Below are experts of layer 8 (counted from 0) of a mixture-of-experts language model. Rows are named gate (a neuron's input weights, with its number), up (a neuron's input weights, with its number), down (a neuron's output weights, with its number) and show model dimensions 0-127. Each number is 50 + 15 x the weight over its row's rms, rounded and kept within 0 to 99.
Before each expert's rows: a language model's description of what the expert responds to; "comes after" lists some tokens at least twice as common just before its tokens as in all text. This comes from a sample of Wikipedia text that the model never trained on. Tokens count by the router's weight.

# expert 5
Description: Years and numbers. Digits and four-digit years in tables, date ranges, scores and statistics, such as 2018, 1920, 71.7.
comes after: " |", "–", " (", ".", ",", ":"
gate3:57 67 35 37 61 42 46 69 55 30 38 36 24 44 64 51 31 41 52 47 81 39 54 52 60 72 56 65 67 36 41 35 50 54 74 33 38 39 11 65 59 53 43 27 05 32 40 26 62 21 29 38 45 51 44 41 55 55 76 28 34 81 41 51 54 59 48 59 52 79 64 77 56 38 29 56 53 40 40 32 62 39 73 49 38 63 33 26 45 38 43 49 49 61 52 64 48 30 49 44 50 32 51 44 59 74 67 55 22 39 88 69 23 49 51 64 46 48 48 54 44 77 43 55 56 44 49 47
up3:52 51 52 48 60 54 42 49 32 51 45 36 34 38 60 61 47 62 44 47 71 51 66 28 36 69 60 57 60 23 47 28 53 37 56 00 40 48 21 67 58 56 46 41 23 48 33 48 65 50 39 53 69 53 64 32 48 45 62 45 72 72 55 63 41 58 54 50 46 45 29 84 28 50 31 51 56 18 39 33 82 45 44 36 58 71 56 32 54 51 46 43 42 60 54 47 26 57 57 61 42 35 46 47 55 75 50 21 27 59 73 50 26 31 57 48 28 48 63 78 65 77 11 53 73 58 40 31
down3:48 58 55 48 66 64 64 36 49 37 41 56 72 29 39 48 63 49 76 61 46 58 38 47 53 59 44 32 61 55 35 52 33 67 26 60 59 29 80 71 39 48 78 36 38 39 47 21 85 54 56 36 37 32 52 36 35 64 36 42 49 64 67 63 48 53 41 56 64 28 19 66 16 51 35 50 34 59 70 00 55 51 33 35 51 55 43 81 37 46 25 35 49 37 70 58 21 38 60 62 57 68 76 57 58 40 58 50 48 65 44 63 48 51 52 32 50 52 54 46 27 50 48 21 42 54 65 33
gate4:36 16 30 58 51 35 31 71 57 48 52 60 35 38 33 59 45 73 52 37 66 54 55 38 66 47 32 55 68 54 32 37 43 36 63 55 71 44 58 20 44 43 41 69 25 50 45 39 42 27 52 45 62 80 48 40 55 68 71 59 56 47 34 26 34 24 43 74 32 55 50 69 42 52 34 59 56 04 66 52 87 35 42 55 42 42 75 60 55 38 37 83 54 62 33 52 45 64 55 61 41 52 34 67 41 25 56 44 57 39 52 40 16 40 57 64 65 41 47 65 43 45 51 65 74 33 36 23
up4:28 26 20 43 58 37 09 67 71 55 40 52 51 26 52 72 58 63 46 29 63 52 61 43 46 63 27 54 76 58 26 48 40 47 39 43 66 42 37 46 42 36 43 59 31 47 84 44 63 54 41 55 46 95 52 61 61 50 63 55 33 39 41 42 23 53 24 62 52 68 44 76 37 48 11 60 46 24 47 48 59 39 49 53 51 20 41 51 75 59 46 47 57 59 58 52 45 64 56 33 39 39 37 80 50 24 43 20 63 34 46 47 37 40 37 48 48 48 59 68 36 56 52 83 71 47 53 57
down4:64 47 42 28 39 48 53 45 54 15 16 31 35 66 45 68 72 29 49 44 65 82 45 56 62 49 36 62 43 47 57 46 48 81 54 16 14 57 45 64 57 40 48 54 54 57 43 62 67 57 33 04 41 48 35 53 41 59 55 39 59 52 31 57 39 55 12 51 25 42 54 70 40 51 47 79 22 37 71 51 57 46 52 49 50 72 29 49 23 59 59 63 60 56 51 33 34 56 39 48 32 33 40 67 47 31 69 37 64 46 45 29 41 41 67 49 66 42 37 54 39 14 57 47 48 46 62 37
gate5:48 29 21 58 32 49 51 50 40 48 39 34 74 62 63 59 50 55 18 52 47 60 50 78 33 67 51 38 12 46 74 69 42 45 35 32 66 53 53 65 46 41 47 38 47 49 56 63 33 52 65 48 59 62 40 36 54 33 40 60 47 81 55 64 22 32 43 40 64 74 48 58 34 60 69 82 76 64 47 35 66 31 86 37 38 64 45 13 58 58 51 54 34 67 65 72 51 46 58 26 38 42 39 65 27 57 52 73 18 58 59 28 40 57 49 70 48 35 69 60 54 21 46 58 57 49 51 62
up5:35 62 42 32 55 57 48 47 53 40 50 32 57 49 69 71 46 56 47 37 47 31 64 32 42 48 68 23 55 43 67 54 36 51 35 49 57 50 36 38 52 51 53 39 44 59 74 35 62 39 55 51 44 59 68 30 55 48 49 41 85 99 52 53 23 48 24 61 65 50 44 84 49 41 55 61 68 51 53 00 53 42 38 51 31 54 72 26 34 35 30 22 33 20 36 50 78 41 71 29 58 51 46 45 41 55 30 71 39 46 75 39 41 73 38 49 53 40 55 38 41 67 59 66 57 68 39 50
down5:37 43 65 62 52 44 26 44 07 57 52 45 69 53 32 23 62 56 51 48 53 61 41 40 51 28 59 38 41 40 46 72 21 62 36 29 41 47 63 64 62 51 42 39 29 52 43 38 41 64 65 47 30 53 72 66 23 71 35 41 76 62 45 31 43 43 33 32 58 44 61 46 61 55 43 26 74 53 59 43 60 12 29 59 45 62 49 32 16 48 79 65 29 55 61 51 46 73 72 36 53 56 48 74 58 39 37 70 42 42 12 38 67 52 42 45 32 36 55 49 13 59 59 59 63 46 43 51
gate6:44 29 50 46 46 47 57 29 46 39 53 20 43 53 61 37 53 37 50 46 28 51 39 47 33 36 50 69 31 45 59 50 55 46 33 59 32 35 43 45 74 30 51 39 52 50 79 56 36 45 71 45 49 12 52 46 23 51 70 41 36 69 59 30 39 41 61 66 68 75 42 55 54 39 51 45 42 46 66 62 59 16 51 51 66 26 46 44 50 58 35 23 48 61 10 53 43 50 56 38 60 50 88 62 46 62 38 22 60 57 68 87 34 32 69 28 81 72 50 40 50 43 44 69 26 64 58 24
up6:07 39 49 54 28 57 61 46 44 28 51 15 47 41 77 63 37 51 50 39 49 49 54 43 61 28 55 50 48 47 55 60 48 28 31 23 23 27 57 61 53 49 55 68 45 40 44 50 78 42 48 76 30 42 52 23 44 64 56 46 50 64 51 33 51 44 38 64 54 66 39 40 49 59 70 14 35 67 61 57 87 30 34 50 62 43 43 32 61 42 47 44 46 79 08 30 54 40 54 30 44 61 79 64 53 57 21 50 54 59 54 78 50 39 64 45 62 62 75 28 38 46 39 49 27 55 48 51
down6:48 49 81 12 26 56 43 43 47 82 29 48 78 63 35 65 58 74 53 49 25 47 71 54 36 28 52 35 47 64 55 48 61 70 36 33 74 63 50 65 31 40 36 60 58 37 42 50 60 77 33 44 43 85 31 58 66 43 47 63 69 76 50 49 20 52 70 38 68 38 46 73 71 34 52 47 60 42 36 36 72 56 31 38 52 51 54 62 67 38 54 25 36 40 46 34 55 77 41 55 71 34 33 61 85 43 44 51 69 61 71 52 44 29 43 61 58 58 41 27 48 50 58 49 62 49 59 52

# expert 9
Description: List and date markup. Table pipes, colons after infobox labels, heading equals signs, list dashes, and month names before years, such as September, January.
comes after: "\n", "\n\n", ")", "  ", " 1", " Born"
gate3:55 57 68 34 60 45 49 15 25 50 17 31 65 56 64 65 53 47 52 57 50 18 51 53 49 58 50 58 55 35 58 19 54 55 45 63 63 68 46 32 75 43 53 42 36 64 41 74 40 52 46 58 29 43 53 38 15 60 20 70 46 63 75 75 36 58 41 64 51 51 54 39 42 78 58 62 27 42 65 59 70 50 75 75 68 60 71 49 77 58 19 43 61 39 66 76 50 68 52 20 57 40 51 51 41 52 62 53 67 55 39 46 70 42 29 48 56 32 53 75 25 52 42 52 50 80 45 49
up3:41 48 74 30 52 33 49 32 37 59 17 38 66 59 52 46 59 38 64 58 63 21 73 36 36 68 63 39 54 24 54 54 51 40 36 30 34 51 46 35 88 51 60 32 35 36 35 50 32 28 58 68 16 38 51 53 33 63 47 84 52 59 71 77 56 64 52 52 62 57 34 64 44 78 58 56 28 58 67 50 60 50 69 59 28 60 57 67 71 36 32 35 65 42 62 40 46 75 57 18 57 20 49 35 32 40 65 54 79 32 38 58 57 60 44 35 38 31 56 55 39 53 58 58 43 55 47 30
down3:43 58 66 59 66 43 49 54 45 69 42 55 29 53 64 71 56 28 45 48 59 68 55 61 34 43 68 39 63 83 60 64 55 34 98 34 50 64 49 55 50 57 54 52 39 49 41 42 52 49 57 55 62 30 37 67 52 78 72 60 49 80 46 51 62 39 00 52 69 53 63 68 38 59 45 59 26 53 24 39 46 33 47 62 59 38 60 35 41 44 53 57 33 40 57 72 25 57 41 70 52 61 51 70 53 36 60 52 67 13 42 58 51 71 46 79 25 81 16 46 73 49 54 45 53 45 60 48
gate4:57 58 57 24 57 56 41 70 80 58 58 50 63 43 62 52 61 74 30 38 48 46 51 71 64 38 57 57 55 65 35 45 43 62 39 65 41 67 22 24 53 48 42 64 62 44 55 49 33 36 60 42 29 92 64 45 52 38 31 56 57 55 75 47 95 58 30 52 59 32 28 81 51 58 61 80 35 64 41 52 60 54 48 48 49 54 36 61 37 42 46 35 77 45 49 57 67 65 56 50 46 47 44 48 52 80 44 50 31 49 52 24 40 36 77 68 70 51 77 69 94 44 65 77 52 49 47 47
up4:63 56 41 20 53 60 50 63 86 36 35 39 56 50 60 47 33 72 28 29 41 49 53 56 61 61 62 57 47 60 33 60 42 68 51 92 54 80 34 00 63 50 46 58 62 58 51 40 54 26 69 43 40 71 71 34 42 43 31 68 53 44 65 40 75 61 38 58 64 34 29 73 48 57 53 50 35 60 57 49 54 59 55 44 49 54 46 69 22 47 46 50 65 64 65 56 74 62 58 36 52 56 34 42 57 69 49 54 26 58 62 44 42 33 90 57 75 54 67 59 81 23 45 71 56 46 44 55
down4:19 22 74 30 61 53 56 22 51 15 48 41 62 73 45 59 56 89 49 92 44 64 31 59 62 41 56 34 22 55 37 51 62 48 57 62 54 68 44 63 44 46 50 49 65 34 47 36 50 30 35 44 52 60 60 42 64 50 36 69 55 40 26 48 65 62 32 32 25 50 43 65 64 50 67 28 38 48 56 66 46 50 40 36 40 44 41 77 67 69 45 45 31 20 62 60 48 33 57 38 41 63 39 32 60 51 55 48 29 22 38 43 58 52 40 71 98 37 43 59 57 41 54 39 49 38 59 30
gate5:58 72 54 35 49 41 51 43 34 25 41 46 56 37 53 61 27 37 81 51 47 49 33 36 34 56 74 34 58 57 41 44 51 75 55 32 64 12 36 57 77 64 49 51 32 79 50 57 21 23 28 41 48 27 41 70 26 48 20 57 69 60 54 67 72 31 29 23 54 64 21 62 72 38 35 38 75 36 49 57 65 73 46 37 45 23 55 61 49 70 74 35 56 30 42 35 48 70 46 60 55 54 49 43 57 46 37 43 42 66 46 60 80 60 26 49 61 63 57 53 46 57 44 54 57 50 51 66
up5:54 67 52 55 46 47 37 33 81 20 33 50 49 38 29 41 27 60 49 51 48 70 63 58 44 49 49 40 23 53 60 45 63 20 34 56 63 25 54 41 65 68 39 28 36 53 41 54 26 40 32 53 26 43 41 69 35 39 43 46 74 33 55 70 59 43 53 29 48 52 38 50 63 48 31 23 55 29 38 79 73 48 59 39 63 40 80 56 68 54 53 32 51 24 34 44 52 42 24 79 36 61 50 25 32 32 39 34 25 49 38 72 64 35 55 70 53 50 50 36 26 26 28 28 53 61 61 60
down5:45 55 51 61 51 35 52 65 73 56 45 53 50 29 46 40 45 73 60 69 15 54 68 41 66 76 59 50 45 99 59 32 49 64 34 19 32 51 71 60 65 55 54 32 40 66 17 57 68 39 60 49 47 39 39 57 42 66 56 66 66 36 42 37 45 51 52 77 68 56 65 46 52 38 40 35 47 72 33 46 65 46 32 77 51 38 51 43 53 39 80 58 29 23 39 64 39 57 60 59 44 30 34 36 46 38 50 65 64 44 69 39 72 36 81 48 56 63 75 51 70 51 52 51 64 83 72 52
gate6:63 50 38 44 61 49 71 61 31 53 28 63 75 39 44 39 34 43 74 94 28 18 49 48 27 49 69 46 77 67 59 46 46 29 36 69 53 51 41 27 58 44 42 26 42 50 50 42 43 56 46 36 41 46 49 35 50 46 26 55 56 43 59 45 60 73 64 48 25 21 87 33 50 34 61 43 40 47 34 63 67 63 41 60 49 48 65 51 57 43 48 38 66 58 27 44 52 66 34 49 37 31 41 62 54 55 54 17 12 21 43 40 70 38 15 61 44 68 51 55 48 35 59 40 23 46 45 61
up6:57 80 50 32 40 34 53 43 47 78 31 56 82 26 45 54 51 57 65 82 49 43 50 57 33 39 02 43 69 48 47 41 52 39 37 66 55 52 20 21 43 54 39 34 48 60 52 48 44 22 60 24 43 45 63 59 84 39 24 62 64 37 55 46 61 72 43 55 30 27 61 34 53 33 44 36 49 56 52 49 62 47 57 40 52 62 61 78 67 42 29 44 51 63 34 78 55 53 42 36 42 58 44 63 55 42 44 21 31 41 53 13 38 37 21 48 40 42 36 54 65 39 71 55 31 54 37 42
down6:57 53 62 44 74 81 43 88 74 47 44 63 61 67 65 35 50 47 39 50 76 42 58 52 37 54 48 49 42 32 49 55 65 61 79 37 67 69 22 33 41 38 43 76 56 20 65 06 28 74 48 58 63 62 76 66 37 22 56 51 29 46 38 47 36 35 55 54 20 42 71 45 58 54 32 49 44 42 63 60 61 74 43 26 39 74 66 53 63 46 57 70 44 49 48 37 49 50 47 46 51 63 56 70 56 62 42 63 56 40 81 71 58 40 50 48 20 42 70 48 52 62 71 48 36 59 62 30

# expert 8
Description: Determiners before nouns. Articles, possessives and adjectives starting a noun phrase after a preposition or verb, such as the, a, his, its, several.
comes after: " of", "'", " the", " with", " to", " in"
gate3:58 65 52 40 69 41 62 28 49 62 45 42 34 18 49 68 62 46 40 50 25 54 62 52 61 69 90 68 45 85 26 80 60 24 58 66 49 45 56 38 55 53 52 64 55 38 54 90 61 40 32 15 48 53 39 52 54 50 57 39 75 20 55 59 70 36 61 37 67 86 43 49 37 60 51 65 31 32 54 39 68 54 35 70 71 67 54 59 31 47 47 68 79 54 70 45 42 59 69 49 27 54 49 32 36 58 48 34 60 59 26 47 42 52 40 83 58 61 57 47 49 35 64 55 51 54 47 53
up3:62 44 34 36 77 14 61 47 59 58 58 56 42 33 61 70 45 48 66 62 24 58 56 39 65 62 50 46 64 54 17 41 47 41 50 74 88 36 33 21 56 46 55 48 57 65 64 94 71 48 44 10 53 45 25 48 53 45 45 24 45 48 50 63 34 59 35 58 53 56 40 52 32 42 57 63 34 36 39 29 45 53 62 65 40 51 89 45 44 19 26 41 73 63 57 60 51 64 56 47 36 50 53 48 54 47 59 57 63 83 25 56 45 67 65 77 59 54 47 64 49 35 49 48 26 62 56 59
down3:64 54 53 46 54 37 65 68 61 50 63 50 65 61 60 66 27 57 31 50 30 40 58 53 52 20 51 23 24 63 33 75 34 37 78 50 86 53 54 19 52 55 74 48 72 62 59 78 76 41 39 20 53 76 54 17 41 45 54 39 71 54 57 45 29 55 67 43 50 32 19 38 37 78 45 62 25 48 38 55 37 54 31 47 51 75 39 55 37 44 55 79 71 60 46 75 44 44 63 45 45 70 36 62 47 48 49 43 62 46 49 27 44 48 39 53 73 32 43 39 74 48 63 68 54 52 43 40
gate4:60 31 51 41 55 45 48 72 46 58 54 33 48 38 40 33 32 77 27 37 45 32 69 51 34 29 55 57 56 83 35 64 58 64 45 58 56 82 68 43 99 46 54 18 35 42 48 38 63 49 52 24 39 52 53 59 54 52 41 40 39 43 51 42 52 27 52 66 56 60 36 43 58 65 31 74 45 35 58 50 53 57 92 43 49 68 85 81 40 68 70 38 72 42 56 55 65 55 63 52 56 48 53 52 30 63 30 43 58 50 46 44 49 46 59 48 40 60 21 69 43 51 57 38 57 90 64 29
up4:48 48 73 51 50 42 45 42 38 65 58 41 26 43 31 69 11 72 43 50 64 18 65 62 51 44 57 35 63 51 49 40 37 50 17 69 57 47 59 65 55 26 48 34 65 50 74 44 55 50 54 46 59 53 44 53 49 12 61 62 55 13 36 40 20 50 57 07 32 65 65 55 42 65 44 77 36 39 56 58 72 53 53 48 39 46 48 64 42 23 59 54 55 47 51 49 82 35 59 53 50 61 66 67 31 63 62 57 37 77 42 48 60 66 46 39 47 69 43 83 17 42 20 41 49 53 63 50
down4:43 51 57 55 54 60 77 47 27 49 52 68 50 37 44 48 52 47 39 34 61 51 69 05 86 72 47 27 57 43 38 50 41 29 68 51 54 44 61 45 56 22 70 62 45 98 69 46 44 42 43 66 57 39 70 40 57 33 40 48 47 47 57 55 42 42 78 40 54 37 35 27 62 35 39 67 66 60 36 54 28 65 48 58 58 50 52 28 63 54 43 40 40 66 46 56 69 60 60 34 47 44 40 41 42 50 35 37 55 54 53 35 49 86 26 85 18 14 67 71 45 36 42 68 26 40 47 42
gate5:35 29 44 77 46 48 42 39 38 67 50 83 41 83 34 18 46 73 56 46 47 58 37 52 12 83 52 52 46 44 61 49 52 69 19 36 68 57 61 75 55 46 35 46 56 17 51 50 64 24 42 60 51 57 29 52 60 54 52 38 45 50 46 47 65 23 46 48 57 58 49 23 52 38 54 48 86 43 57 46 62 39 44 64 71 63 16 41 45 41 42 71 82 40 57 39 52 35 52 37 36 61 56 31 68 23 37 34 33 56 29 66 63 39 50 40 47 48 67 37 50 44 19 45 77 50 57 48
up5:65 45 41 35 25 43 56 47 42 34 58 42 54 64 38 48 36 68 32 64 33 49 74 65 55 45 55 55 33 36 57 59 41 30 54 32 54 43 78 25 72 48 75 69 58 46 56 55 31 23 33 54 41 43 38 45 58 43 35 48 34 54 55 49 66 15 13 48 45 55 20 40 65 18 38 81 47 35 68 57 55 30 69 59 54 48 51 63 26 58 41 54 58 29 63 55 76 54 36 38 36 37 82 40 68 35 58 37 32 65 45 49 54 40 52 44 68 25 46 19 52 66 58 53 81 41 47 19
down5:51 62 41 57 39 52 43 56 62 19 69 44 54 53 56 63 67 40 47 60 65 43 32 41 71 60 59 25 53 73 57 59 36 66 46 28 42 44 37 44 61 64 52 49 60 73 19 67 72 46 71 59 69 70 59 37 56 60 43 77 31 49 40 62 67 62 32 57 62 54 51 59 59 48 31 48 30 37 26 92 54 67 49 49 90 65 69 45 53 58 48 62 66 27 52 80 57 55 75 46 32 47 36 68 37 66 43 75 89 59 40 68 54 48 42 47 69 48 64 67 44 46 46 67 70 70 78 39
gate6:31 44 45 56 67 37 56 41 50 43 50 64 48 53 53 37 74 44 30 68 27 44 69 46 55 41 36 40 63 70 94 72 36 23 60 57 41 37 57 54 59 61 63 60 39 33 68 34 00 52 48 45 44 35 31 87 58 36 35 54 48 37 34 57 42 35 67 80 32 46 42 47 58 63 61 41 67 31 53 67 63 41 73 68 56 61 74 61 23 43 76 68 23 44 54 62 77 40 74 64 43 50 58 26 40 36 36 48 44 55 59 51 40 48 51 68 59 70 70 57 68 48 42 43 37 63 53 38
up6:71 33 69 46 68 21 35 64 76 72 60 60 48 42 54 38 72 41 52 52 32 52 71 64 48 53 44 34 26 48 74 72 46 81 57 44 32 31 58 52 54 49 51 99 32 74 49 61 41 47 64 59 50 55 60 87 40 62 43 51 51 37 58 32 70 35 61 59 40 25 66 39 34 53 64 37 45 45 42 47 64 77 58 41 49 69 49 52 43 26 55 62 46 39 29 68 67 49 73 53 64 45 56 68 54 69 51 55 66 62 50 59 72 53 56 28 52 36 54 43 69 18 51 18 21 49 43 48
down6:57 50 72 52 45 40 40 45 57 76 62 67 58 15 65 63 32 56 49 23 63 30 46 36 50 65 26 68 54 52 61 48 61 24 63 77 36 52 58 12 24 62 72 35 55 67 50 23 45 46 36 67 41 51 38 43 48 85 37 71 60 30 42 47 38 71 38 59 74 56 52 62 23 39 46 30 63 37 67 37 53 73 75 36 68 58 13 55 59 67 38 51 67 27 69 29 32 40 58 48 69 46 37 63 54 48 78 58 54 67 58 55 52 50 60 45 38 50 45 63 65 57 57 44 51 40 35 33

# expert 6
Description: Prepositions and line breaks. Prepositions after a verb or noun, such as in, of, under, during, plus line breaks and blank table cells.
comes after: " |", ".", "|", "=", ")", "ed"
gate3:44 54 40 31 43 49 24 39 60 34 61 54 48 72 55 39 52 39 71 48 53 76 53 55 32 43 28 35 24 50 50 75 43 80 28 54 28 24 45 63 81 69 14 67 35 51 41 64 44 53 42 54 33 45 29 41 37 49 53 46 30 63 72 31 42 38 46 61 29 59 54 34 28 81 50 43 47 44 58 34 33 61 56 33 43 44 67 39 54 81 34 30 54 46 62 30 39 71 61 53 57 70 61 32 30 38 69 35 60 52 39 18 63 56 43 52 64 21 52 22 63 52 47 70 49 37 29 44
up3:66 44 49 43 38 69 38 50 55 46 59 58 18 44 21 40 42 44 64 50 59 82 36 49 56 41 56 47 62 42 65 64 65 58 30 46 40 43 50 77 78 66 32 71 30 18 50 47 50 60 61 46 22 62 27 56 45 57 46 72 51 40 77 33 50 17 52 53 55 69 46 18 50 57 26 45 33 60 48 42 36 62 64 40 54 49 64 22 38 69 39 33 59 43 37 13 68 71 43 44 48 83 58 45 38 73 52 64 68 39 69 56 80 42 28 53 29 59 64 48 53 73 48 68 47 38 36 47
down3:72 65 53 54 61 60 25 62 34 37 28 35 58 51 35 40 33 59 58 40 49 62 88 25 53 81 27 54 46 59 39 48 55 49 49 62 27 59 65 31 54 52 69 74 41 51 58 42 47 47 75 46 34 31 35 63 43 48 31 43 42 46 34 69 63 54 32 71 43 48 66 32 54 19 36 42 45 63 55 66 50 20 61 58 61 47 40 72 66 29 57 29 34 42 55 55 71 52 99 41 39 35 53 53 64 52 53 42 36 50 65 62 43 55 53 38 67 53 69 52 50 58 15 50 87 55 37 40
gate4:50 60 46 55 60 43 49 51 78 70 52 42 55 40 61 29 83 29 50 85 44 72 52 46 56 49 42 38 40 63 66 60 38 60 71 26 27 69 56 53 47 52 36 56 52 60 48 61 47 46 57 60 62 50 61 39 22 58 37 22 60 47 54 04 80 43 35 61 50 57 40 42 52 60 66 40 34 32 45 33 40 44 71 52 84 40 40 39 65 56 52 50 48 46 41 61 36 56 40 18 49 49 73 71 34 31 51 19 27 72 70 33 39 25 70 68 52 73 53 47 44 33 55 79 40 34 28 53
up4:59 65 81 54 58 65 60 33 45 78 79 48 47 44 73 11 65 27 49 88 47 76 48 40 51 63 50 46 38 64 76 47 42 49 47 30 56 32 48 45 54 69 25 52 44 78 52 50 67 53 62 52 64 20 64 45 34 70 53 53 55 49 59 28 62 45 28 43 53 45 44 57 51 70 72 40 40 26 43 42 59 43 74 52 60 31 53 41 52 54 29 52 38 66 55 55 43 58 59 43 39 41 65 61 57 25 58 10 63 61 67 46 16 27 51 71 58 19 58 42 63 23 42 58 52 47 37 55
down4:65 43 58 45 58 44 49 34 57 60 53 56 26 28 62 37 48 39 33 63 43 22 56 46 55 54 42 49 44 50 58 65 38 44 54 42 46 62 56 52 64 48 09 53 65 71 52 36 41 29 24 11 53 54 29 83 64 50 54 46 54 59 38 24 72 70 25 45 64 61 59 53 33 50 30 63 35 58 40 61 47 37 59 49 76 24 54 49 66 54 72 51 57 61 59 68 36 74 45 73 62 46 29 57 35 60 77 23 89 62 75 69 30 45 59 70 67 63 44 45 61 73 57 35 60 34 47 29
gate5:17 75 59 51 51 40 56 53 64 46 51 67 60 55 47 57 51 49 51 57 39 37 33 27 33 42 31 78 59 66 68 59 56 60 85 40 35 22 56 23 32 48 32 31 37 43 60 43 46 26 51 54 75 50 45 70 93 59 36 40 28 75 41 32 49 42 56 61 41 54 56 31 70 66 34 60 38 34 40 34 39 33 30 31 41 58 59 40 33 62 47 43 39 58 56 61 70 33 59 66 41 38 53 45 20 69 40 69 24 48 52 79 74 23 34 47 44 75 62 56 62 70 36 47 39 40 52 56
up5:24 56 38 47 36 51 49 50 66 40 77 69 51 62 45 44 67 28 36 58 52 34 52 50 48 39 46 79 60 39 65 63 68 33 66 27 53 51 82 15 24 33 54 33 71 88 53 59 36 36 62 42 40 41 45 60 53 54 48 53 20 56 39 30 37 50 22 56 13 62 63 55 62 63 40 65 23 26 39 28 38 52 43 06 53 48 57 45 44 52 63 59 36 59 70 32 71 19 49 42 56 41 49 52 46 62 36 51 48 78 50 50 54 26 53 65 47 60 64 54 62 57 48 27 55 37 46 69
down5:51 49 55 34 43 39 49 30 48 33 58 45 59 51 73 56 40 25 39 28 50 35 54 38 22 54 45 47 47 20 36 63 62 56 36 42 46 42 43 71 82 43 20 43 63 32 38 83 53 35 44 19 18 49 42 68 52 46 48 81 60 57 72 52 39 55 24 67 43 54 63 34 68 62 46 59 47 45 62 63 36 75 49 52 69 45 78 51 81 49 29 50 40 26 31 66 36 43 51 38 41 26 46 48 67 41 56 43 57 61 41 45 57 28 60 70 36 01 62 57 23 64 62 47 43 47 48 59
gate6:66 55 52 70 54 59 34 55 71 68 57 41 67 54 52 54 48 49 79 63 30 41 53 46 42 23 47 50 53 58 30 52 35 45 64 51 43 31 61 31 35 76 22 48 76 47 50 51 51 54 48 23 74 64 23 57 36 56 13 52 33 51 61 47 83 57 43 42 06 55 13 62 57 40 72 69 49 50 44 58 79 66 56 60 46 34 39 48 60 44 61 43 39 51 50 46 61 54 60 55 64 37 78 41 81 34 56 33 50 69 35 45 43 32 37 76 52 48 40 49 67 44 55 53 84 22 65 60
up6:62 47 37 46 57 61 74 51 87 68 54 26 51 62 76 65 33 36 52 45 44 49 54 52 14 40 55 71 58 46 42 62 42 60 52 47 57 52 36 44 28 62 50 56 47 50 37 57 42 46 41 20 53 56 62 67 19 61 35 72 36 54 62 60 99 85 54 44 32 57 23 63 62 49 60 72 27 64 79 59 54 51 66 51 30 38 52 41 52 58 39 54 41 38 69 38 46 79 58 48 59 65 62 47 71 34 34 56 66 46 58 41 27 23 26 51 38 45 50 46 62 34 51 75 88 46 57 52
down6:59 67 46 63 53 40 52 36 28 60 31 51 60 46 34 33 63 43 72 26 70 35 42 57 51 67 52 58 51 52 50 51 42 64 70 78 63 51 25 62 75 40 47 78 38 45 35 29 43 51 75 40 74 63 49 71 42 42 59 43 41 67 46 43 60 89 80 46 56 36 62 39 64 39 73 48 68 35 46 41 10 41 52 49 42 56 89 44 36 30 25 47 37 88 37 52 47 58 73 54 39 53 50 57 68 35 42 11 52 71 45 46 41 36 35 46 49 57 75 53 50 39 31 49 54 34 38 57